Weights of a small mixture-of-experts language model, trained from scratch on English Wikipedia.
Size: 10 layers, vocabulary 2048, 43.8M parameters.
Experts: 192 experts in each of 10 layers, a softmax router, a shared expert of 256 neurons.
Below are experts of layer 6 (counted from 0) of a mixture-of-experts language model. Rows are named router (the router's row for the expert), up (a neuron's input weights, with its number) and show model dimensions 0-159. Each number is 128 + 32 x the weight over its row's rms, rounded and kept within 0 to 255. Numbers have three digits each.
After each expert's rows: a language model's description of what the expert responds to. This comes from a sample of Wikipedia text that the model never trained on.

# expert 0
router:080166128149135129114132144129133137144126037101082164118107151073108173099061096132117048087093145118099105128058163116122164090124084106127144148108128124097105063109092140156168120078080140170166101119120108193113142115109076163094102109106127151188107124124121094163127180144131093068099150153070122055087108085185174155201100160091131126164135091129143090150084160105168119117138114115198137114114098111122139134161119081114136079158081143149133148110089097165082123137149120
up0:126240093121110131097170155139170116150127090141117126171114124154136184100120160155128147060152132165137087122069121133108158095134092124144200167088065120092141105096129160157200139054178101145087131058176124171101122165138142097163142133076152163144108111143146090133131116112140156155083193150161126113131079121173129149158102150149112097152154156097093140107170125140049170150120112082162140123095161144140100152150125080139109119097135089153132184124117084192124113123058121
Description: Digits in set scores like 6–4 or 7–5, plus the pipes, closing brackets and commas that end table cells.

# expert 62
router:089157145128094145123135125094162123103103096098081120178135152099072170113078151119080112138103131080085106166115169099140152099111098097131213111115126124085108107149111136157189114105104147188163115124130101130099156117100091152125084101135107122118093100068075118131060201189150085080107163156091110137110158087168205132214144162125061142118125120129168094144046191099150124086179142112174112114106107142095151138149131099129156128130118141125109083127055149157110107123139141
up0:147123118110135108158095113139101095115164106189121097096169106131139162112147188121096163150056085151095074117081168101129140157158090180086138117113136070117112094138132160138151139153050176202135110138157126142093102135144164180156090107095152103105143131160108090090152199172119094122150094119099088120101067117184148128103174097148135165082186170155116118078186170101105140096157070130178142141157110117145124152136085064129100122064135137063137121160179117087153120148149143
Description: The ar syllable inside names, as in Jarvis, Narendra, Harry, Carronshore, plus subject pronouns he, she, it.

# expert 38
router:123120118146164123126129144118134091146085096093136081137043104080120154115081115132057083056141141100091133169057148123074161117112087108125169153139075092092094118153100134151107152089098165177117165141136097182116139089141078173101093145142124117149083144097127107149120187168117061074087164180068093087123084061181156188169078159108137120111169097117133088117090159107105121118172154150153144124132100100138155148137147079118133116136099160145166122096128081143091183122123118
up28:139110125112093136126110093115129127110091106122120139178103222081136152099132107126158120227112164147075163102114138121134154093150164112157153045139118146096179139111114156146125142159156152142215159119150123126131135127088143044152122111130166131078044130121119098214058068113128181093192177175160155113111138146084144123135109140146132115121185130137085135126169119186142121146142134081129134107120152118064128131128202188155119103146107147145157113148119141085156151162134148
Description: Verb endings and particles in action phrases, such as take, make, enter into, leading, took, into, up, against.

# expert 4
router:072155132158132145092184168127139149156123096075056099180131137076080116125083105144051118091137184049059110184094133110121135118098099106109196178127141126131137084146114103201172135089094104165130108106088138138118137086129116164133097134149123124123125163096102095142106200161154084096102130128124114121085087040128182159179113165134116080129131126112143117120110194068160130122145104150185144095092128157094145152150133107100139132143114185151112131143044129132137119136127127
up7:138186137133165085152121104163130073134136113142181091156122085167069088067162135111180137142084089147134125186126079138122131074124157167124155111089171091165111159073124108085135164063156176131158127128149142120093149110155108130117097135081121152114118135046105117185084137109162066126151161115152086138153042121150095161118116121134139088122091127181089116095100102066146134058120098189075127094112105094155126095108094141126090155083099156111092127127115050173110126141124130
Description: Mid-word pieces inside personal surnames and given names, often in sports rosters, e.g. R-od-ríguez, Mad-d-en, Mo-on, Har, Mor.

# expert 40
router:111170109158160147100130179138163113151145091073122098175085123090106159092141121104085093078102111106100094213091122152114172094127096102120166183090094164157120082190112122139129177104112141157147085110156092171115121096137098148123094151094118141144087137122094079093096228182128091120098113172095140146101086030136133146139145166089114139162177092118168081151107179069117117137147109157131152138100045090156118125128095070124136110107092173162139131088127130138130140127104139
up0:137219082173082111170185150139148120086169138137114139133133117109094214151159181174138188128106136123098137161083146151162175140103121152187151070094112165117109137065119134105097102118105104144086082165143135179108088129159103096120076131102114108107133169108181104132126112124103148105145114098099138076091142077139117150084186103118109095144088116154100095171146139135078075163178124165113171117091103144138146135172181153094140120138124070079099102061125134179127142071174125
Description: Stem pieces of Latinate verbs before -ate or -ation endings, e.g. cre-ated, inaug-ur-ated, elim-in-ated, rel, oper, educ, consid.

# expert 17
router:087169092114154124100131140158167079069145093102109135145069128115069163151082095122067142074119124099090090146149161162081198130092101139105173150126115171124110081127082140172126110091100102205161084134147098220092138105184106151054103188111147133132131133097101095120134186143083082067100114162080116086129119091159163150175106137080095087144161086117165112159140142137107138133126144129190120107084096137146160121149160078131140135137095151112145137102087119173106130115149112
up28:166124186098170148102130107172095138131130074159127162096145092142154155118107169153106132180092145170089060133162087112113125138055130168148139105141123153120110101120144196109141167105141165122131128156055117149130124148134125051098139134094102163154081114079109117103165127140123132132143113063074143092078150091054099149137180116098134159146093151163049171160094096123123140080142047073107095107140128108182127095074128157131177105210133138104105121132168134118171096163120109
Description: First pieces of location words in geography text, such as s for south or situated, n for north, plus located, near, along.

# expert 1
router:094175102145134147106138151133136123114109070108095119137085163082086156111084098154102077081121160091114097118088182114105173097098096091108179142142122134115097082158105136182145161096076137163159115105126095176078140087118079179112071131118116148162104105064092095155106146149104094118103152177080108081097120083186164144171108145105095128137143098158187086175085190078166116115188112134179158087119088119117175105165124090100170129145076156150131131111087107183088113144139106
up0:133068154148116235182091101093099110099104103148158096184105125121105138172125118164164152128137031170145094130092167094086166152141063188133059117211078151077132107106119113147107136137108113107076112085164138134107114155138112143128117071096119132116149124082136105130116151171114171059115125171104144229095115125142174174114141130120108144130142146145132130133097103129118131117100093154132145132205131113156138102121141141076098152098154126145130151144077073083073124146115139
Description: Blank space tokens in empty table cells, digits in numbers and years, plus connectives like because, since, such as.

# expert 42
router:066173093124117140078120135155176104120138124111130132132085152122112145129093110138067142082110140059113133164148170107067158098131090110110177142120083148122137082158073103147164142119068127196177134077151105188083149127156052146069075165116142117132130113090126087088098207172110101076077096154070084106108116094123182101146103119082089089147151130131186094126149135104141113128118119132186135099149084116135169122127165058135147081133084169146155158125081114115104138116118137
up0:116130114129140107151073124111129133116159096156151127136139113094105108088127166123144138148129123142064108141108125093153105134118094168156072125119146164081101103087141100080125072099062172144074156066173116130176134097112093105121164075079151162159057156160098114120122163097055140220131132148139181088135203094125080073130158093162127162113112145154182090131074160091111146137150151169079148176133153171160110128121097127108178110137100135186158050166121128107128132104131180
Description: Word-initial n, N, s, up, eff pieces, as in narrow, non-title, nominated, Naval, upon, efforts.